python train.py --n_layer=8 --d_model=224 --n_experts=80 --experts_per_token=6 --d_expert=96 --d_shared_expert=0 --activation="squared_relu" --moe_layers=[1, 2, 3, 4, 5, 6, 7] --router_score="sigmoid" --normalize_top_k=true --routed_scale=1.0 --balance_loss=0.0022 --balance_bias=true --init_std_router=0.0353 --lr_router=0.000265 --vocab_size=10401 --norm="layernorm" --norm_eps=1e-06 --tie_embeddings="early" --optimizer="muon_variant" --lr=0.00903 --beta1=0.93 --batch_tokens=[32768, 65536, 98304] --seq_len=1024 --train_tokens=419800000 --steps=6469 --dataset="wikipedia_en"
Below are experts of layer 2 (counted from 0) of a mixture-of-experts language model. Rows are named router (the router's row for the expert), up (a neuron's input weights, with its number) and show model dimensions 0-223. Each number is 128 + 24 x the weight over its row's rms, rounded and kept within 0 to 255. Numbers have three digits each.
Before each expert's rows: "comes after" lists some tokens at least twice as common just before its tokens as in all text; "mostly gets" lists some tokens that are sent to it at least half of the time. This comes from a sample of Wikipedia text that the model never trained on. Tokens count by the router's weight.

# expert 2
comes after: "of ", "- ", "in ", "to ", "for ", "at "
mostly gets: "the ", ": ", "both ", "also", "): ", "name"
router:111096118106129156134149173154137114144128105117130119117084125131131142127136138127112108123094136141155101120138093167111115112166155147123125098154181131144151109122188110159136151117114131111136136120105130116127097119169106136152098173149163172156084114109124142145150160050154131129127127132106132121148179138141117127130086125094088117182121136113096102113142160139071090154147118182114152118125127134126084157119112159114092131147140130076104128137100126136137116151133093101179138125104141180124110149155173089172117131131127167136100175144148103124103136123106122128171100103125150132127117117123109126158137133167154136156157125159078125126145123130102118138077
up0:111144140124130070110095101151112114116130089179117130129105148135135127124140131116130112112101104135147149136125060113116122128142163130134181111110104191103149104135125065124144105121095145148133130109139166092189133103129119113115126136116147111162152123122106122121149167111115126110101101148106131145125111137139094088136095156158106138149165083152106095115118188131106133126134119126176134132121167128129101117150088131120106157153142168113162109160123134131185135088078086158136112114132147139142167137137135130133122154093093126166136155077099148148077136135139098142118115139141124111123178086150121115127104130157176157123109172151102130141123105138115166133120

# expert 5
comes after: "201", "| ", "200", "(", "202", ","
mostly gets: "4", "6", "5", "0", "9", "201"
router:139112110134156143133131152144114138137099174131133086129101157127153129125113098149099104098105146093116128164164086122080128102125119150116123145096144153123107165139158153152158094094118078118159114111119135120161126082157153123136142194143115138138132125147110127196156107080136123143094131120097071138110111133120106133141123104092094089120172145127126096142135174108089090160097116127171116151135169103110132159147133114123105111109083079075147084148120098128142169143136138125139135105132152142122108155091144170148128157143141118126113181168129132111128132143118146144168132169142134087161128145133123137114118122127159144172141121141132152106128160136168126115120
up1:165095112094090114131159146142134134116148115134140124159135142149153116101106135103081142131153147179133114142139112107144094105120106132111147171092097134128137140142150109141109109121080096118102168129145143150113140135116121123109109096176174128139100116178084189161097115136135109152176182096115101113120125111130133151123141110116139110133182152127119126134172117139121091139147118119148127121114124132151157153153097100131124135108126087164111130095119166128134090132144200147160134105130130156099101089117161156088100118126103136119118151131131133171093121191079121143119145124115115153073132110128101112109120134120158121096143107095148128099186122134156138111161

# expert 53
comes after: "\n", ". ", ", ", "he ", "it ", "He "
mostly gets: "that ", "was ", "He ", "were ", "he ", "has "
router:093123113143128095134109133144127114142127139130153094111078147151124175107132116140103118158143134073154102085164078140149072135128119129110091156110159129108141131125126119177137112123159099103124124136061130154110117105114098120113122151151135133119118159100099110141167122102139155131087155176126122145121142144171123155145133089122141101133108094154141099136126174109136137182130140143143107146106159118099085177152119144104140130116142118097148091099085142164105098164137142158141111105117127132163114141110132137164126128122146139123152123108102116100135109104136134138170089136120122117139155147117175092168126131137189136170097147160089160119189131111115104112096
up0:095162140147119117109158124139120092161101127127109108148126107112132142145114122095106141125149131077131156091157123111140047132155107142148095084119164158110106129135137108173097107110126130149173146113093122150133073106106149153132127152144137159115128131141124090150126139120136119156106156136113148106127146101121146083120099152148144136104120145140086154130148172121137149129154091156129107106092124139169098118147183154166138127099125093130134148105143135149113165137107157183118125130116157125104123105135114101152166055144125097128141122166123091131124165133138120110149100110106109147120162115119122076177091203125122097112130109151132143091161132133143131151124

# expert 41
comes after: "| ", "in ", "(", ", ", "In ", "on "
mostly gets: "200", "September ", "November ", "March ", "196", "July "
router:070137069128139174134142146157146084156108151117163137134114131145179167112109115114088098136099149113109104149110094119094093126142111156137138127136189133150128148127116140123099116155134121131149116128131113113179095094169131126139121143140141144098147155096105092160162141111126139179131149126109141109118115134118114178133132114141123072134106141141116131111084157119117124146062135151183125146127113132130082176126123144123103089117097104088136099144115154146127144136134137131116104119123148185151126155082144136123103124144119122115095151141069140157130109153147114139173125159163157105134162154133112091170126105155157146157172109131143132143146155151157125115106
up0:139160134131146135153117134135146147161140118156175108058142114138132134142089152156070117131142133173085132121145093139180094095119133132120135060138123150094159115079155120147147104123127119125139109124110143150129088150097105141133133116137104132150092130149118114135176124077127115142086150113133100097098160131164104158132147146132133148116122082149114139184125138101144155097118168142150122140105097141141129089136116054120130130106130160085159116155157118159110128124121157116153140165121084109112156189098138088123118145093140132153121097149145133156122143126137105122151157125136113138141123109110112127132115121152116160131157134112105084142112149090085169105155

# expert 36
comes after: "the ", "a ", "-", "The ", "his ", "s "
mostly gets: "National ", "-", "second ", "State ", "new ", "General "
router:092120142155132138140116135118144122127108145144125092163100142089118160140168105137142126121163178131143124128128089132087123118170114137141125122119159113134108130095134123137139113107151080135122154149093100130107111129181097099153152139132154132106103101125090086141160121137156128181105179102096106119105145126105138160146134111125129080137142122103138128150076110151074131127122080149159173106106101103127084174108126155073112099153148143088100154110159159130163106124117115148156154108161118170143108156122139135112134142147100119145128116108092143188110128130135120110130111142158133167130101162161110169150128106158151153124103151156132163121119139135172107078120
up0:108099149087081136115154113128086130120089108141155113147103138111119100135129123082165140127184140066087115111118164148082160137122121148144126149077131104166133142094149130131100109096154134128075121140134123123154097133126148140096141162137124116145157134114084159133130116124102132142120111139149115154151149117169123200124171132109146120102112143108133092169154117119159097153126123126167124113132156148112116139159136109086173122164139132107149104128135093124142119172135098113122148143118109136131114161118115151114186150101157174139138163142111124142155108109076121121112157118166112117128073158119115120163134116095177120177138093107132111115106149130096110111142

# expert 10
comes after: "the ", "a ", "The ", "his ", "s ", "-"
mostly gets: "film ", "team ", "second ", "new ", "series ", "school "
router:112083118156097158122114121129138090132102111156108109159095150130113144095110098131102146125088140077119094138142107110110109117144124128139126156152138107117137140145153134175161149150135094110146171112095102111150099112147127142176171165114144106126101131111078135145141118130150123144120173098108137185120132097113127128122151118105154091128123045124150105112080117066102118148114107115176149151134112117080093144118159145072106140121150130105128134099124140116120163125111141142171143105126116153147138156135140147098167161179142135109147123130101171207100107097126124152145111143175135110120128148129128160129140154135136137134105155139136115110120163143124137102134
up0:100127136116152150099155101103116151125120069110136148137104128171115111132091110160096132116124123089141176173144147158142099109123095157163106110138117115122095126148135097131156137135145131095177130179124124134082094095168123183165179148123121141148130115128096131124145135145157113134138154151126165149124130146162159111107109153126095155103172110131132138148117142116115126151063106109133176151114091132118124137071119164133101115130060103120105157073149136160106109129104122106129104135139149129146130154158136145138160147113146126136133135088092093175104148139169110095134116169131121100113140158127082094103134140148140112119129104126165129092104129138115156129120

# expert 63
comes after: "\n", "|", ")", "201", "200", "- "
mostly gets: "\n", "- ", "Preceded ", "|---|---|---|---|", "Succeeded ", "Species"
router:101106147160090130152126140115108088145110140131151123136102137143130148147140065142142107151097146124121107143168153145106080111123109124100141116118192143137077144105157122124115098060181096102145133090085153152160132109123133124139098137122151163133125134148119121134140136082157092139121131131112095132091131155187118139113131107096124126155110096100144125125131150134127111180140106123148143148169133085111113171125116142073129133106084078131174119124134164087144102157154144116146151166125128140111108124151131124111107107143110152087144180149151153180144158083116096127164093100150125121122102149119121113156152154119110118144121126147154135094107120154131137123115
up1:071136097151124118084118135179104110116105113141121141173128187124161145136113106124126117122154129113150094119124139128088132123133117165121155085104180158129186135097151094114167130118142094098120123158127132175136116141123146122116131134162143102119124161108114103164131130128136110126137115128116166119135117168165132111129136101124121107143123111072124156098120144139192121122175142119129096119165122138133110140152099133085154126176160158126175094102118150063151121116134105123093169106125132163164100114127120148142150111165164132122151171135128091139129135141123117106146096136075130131131118137140129103139102111124121111149101158165131123134125116088055084116114

# expert 75
comes after: "of ", "in ", ". ", "|", "\n", "to "
mostly gets: "the ", "The ", "this ", "This ", "these ", "sub"
router:116088098121108172151155142165115047135100118158148098163107174139099151118122146121149127127100160117153104147163080145100103133130138128143145107156136160158120177117115127134177131102107156072139101113095150121131128115134135156086146138100125125140115152112111112136148131077107144145107154155116151152135150119134086131129110099097107135135146129106160121108130145107113088169113104144141153122138106088128106180152160116138134136130089122076121141103114108102117116126156104097148119114161124166102146157098172110106122134104155153103118161141115107129074149082137100114168061104119141133163131134136110162129174140156121130132163138118151167144131146125121131125146
up0:135137103112103121108163105128105130147137166106142085122101162152052145113096169172111173130145122099105116109154133134152102110169098114131179124139141119173141124082167125148117154131121158129152130090160106117122128097163149186080155129137156105115135105096112122125155100089106104155135111118096138187113115129132117112129093120118146090116128113129124139132139167135126121116108162103127131136130129123173137147166105133142109147133184149133159134081119122102163117136147153121164125114151162129123126175139144093104146153099082136150123133114172131078087129129104114121153122109128126105117098157113076122161147100156113131148153136120131092140119162114097101169126

# expert 3
comes after: "| ", "was ", " ", "|", "1", "0 "
mostly gets: "• ", "same ", "left ", "former ", "joined ", "replaced "
router:097107107117087102134125157126095145147096107127143098140122128127121169157160093115139129099142140084120122097141116125123084090135120157190168131122127097128121125089155135112119133117119093133149144100105129149133119131101095143144163121099143122152141115117071123158144114086141152152116186139111135125144130103149132132115095075112115086153147118128140147163126117156092106110149108140134162120133111112109075147153128129103101149098136093096136128102148149113164111098159123112163120139121107132133071123131185139129107128122151176085145152134073141183149125097133098119185105098133176141103140174141152115131167095157161132100130119135129148124168155138127100122148
up1:139109092101111162147137103129108111134125090107138077141113164128102130168147136120102166117089095123131120108145100109105106149126157117098121093180160089149147126159108135108154137136146142127126106148077151162102133124160127148136136119142149123103130126082121151171124145123076131142103119144135137146166123162136091136150099096096116153148192125108158120174108126107065134110135096136140130041192137119094123136126138128156157108158109082154147118140148172119139101117133115128127133130121129149134110123112148120134108151150114136136160100102149182120131061148155134096148145104134079093162167128151145099127115143151126141143136151105142116121135123095125121137135

# expert 7
comes after: "\n", "\n\n", "==", "===", "part ", "one "
mostly gets: "of ", "== ", "=== ", "She ", "also", "See "
router:110113090110153129148111141123131108154098114111117119152119124164146100100171123116102125168138130119123115108139116134102117140137075107108126114136160120124133127144156135159147130102134107147156118125093148141120115153124104155165121157123177127153115176119105093182124141122136123091106160095130122165164115116155113140145139104121099087113162100074154115123103123143105077136105121165142165152125113081046087124161127141077112117137114080112154122099077185154120133103129139130161123084101138159093127166131121127121144107129139139089105145150121110130120088074118157101140128148154136130126147169126102133143155132148165135160125161172127148103152122116119111104093
up1:124096128130154144114112134087119092127142138096145115095193136104112141152124153127129120151121138141116113158152125170122139141098111143076137120171195139120144155112083139116113092101146091130166143117135141140141149141155120141145098129093167108107132104147116102112155127110098109107121108093140098144116133140120118089094089143139136104149110132112153164117105146125112125091119115164157101163180137061100129159117138150147097111078130100134147140109127118163134137119142091159181181144127138134095156174134163128123140145111155127121091110106160127121098088126173158093133111115176139138151151129172115130135123115096162116170120114121119107088109142109152128140078

# expert 61
comes after: "of ", ", ", "in ", "- ", ". ", ": "
mostly gets: "Sh", "William ", "James ", "John ", "Ch", "local "
router:113092110167120155127107151139109068125111122137121075160070163155171129111151105114119120110113201118161107112151103158127123104147105140157110114151110121169109156114175127147140090139142128071138157112109134120134098088171137155118152135110111134131131153136104108139168117099140140158116124140099139149116159124114146160144128131102129124163114119094149119149140142126138080147129165126149138137122115069105073146160130167144100126123125100096151107165143152126105141139115100137112117109157121158109124138120131102138173120147134155130084137142096152130097099108142141131182081123127125103125146156142146108140107075173161120165139159171126144118135169135162156113120
up1:098134141166152127126092134132083111139141134118144128120094130114087130093131082145137141104121099106130137138146175145115099179148128121138119117142161149122120151127101145115127129142135113087155154109156124123130118201106128131117157130136155133112101147141097105174134128115116112129139141127133166136061094132105127134130143147116110114132117124096208121145114096147142155119131171187132124106124136094126131168125112105134148143118124126073092079095137160124093141103169079130148105105157128139122108125146146081103144137142124115120099135147162153110101118139142114114199117177114164106108137115090105171119103126132140075124164116129123154185145129156116123087150

# expert 23
comes after: "(", "| ", ", ", "in ", "–", "It "
mostly gets: "was ", "202", "201", "200", "199", "197"
router:104118077103118155133139146172147102144108155120121105129096186127131181152163135129110123103138112102148146125123125149122114109141144141127140153096134130100102124140123091194144146130154089088144126148108138121159097099141161163108116139120096160127102148088108111171180121032156114164114152118128110105122119127137112156115147103104100079100120138119114107133126146130122137166074136129169142148118132094124110150140104135129138130105086104087123080124097129139125119122159139136111109140149150134148138131079131129154144133125155122130136152144107144110147105133154141139169102164129140121132165155126108134169177107122189136140134155176113169143177143113152111133128
up1:148120112143125138157129144127163124140153100124105119114090135112141122138151127145115115118118143114120115130117105165096126145164097123102096146129130094099091109101106118142121139106126128136132130114108127145153091112121132104152123108137132167170078152156149141102175131193127096144110146121137126107125141167172144130088172159112113108137098108117156105159159140141054132112155158085177139154114119134157205121164141085103104109148112128093117121128164122113149127115130154119132093121136148139092146114103140095112094133155114137134194137147131155170142079123102130135113121125119121124179110098105134147094115120107165136141105113076143141178156099127164173097117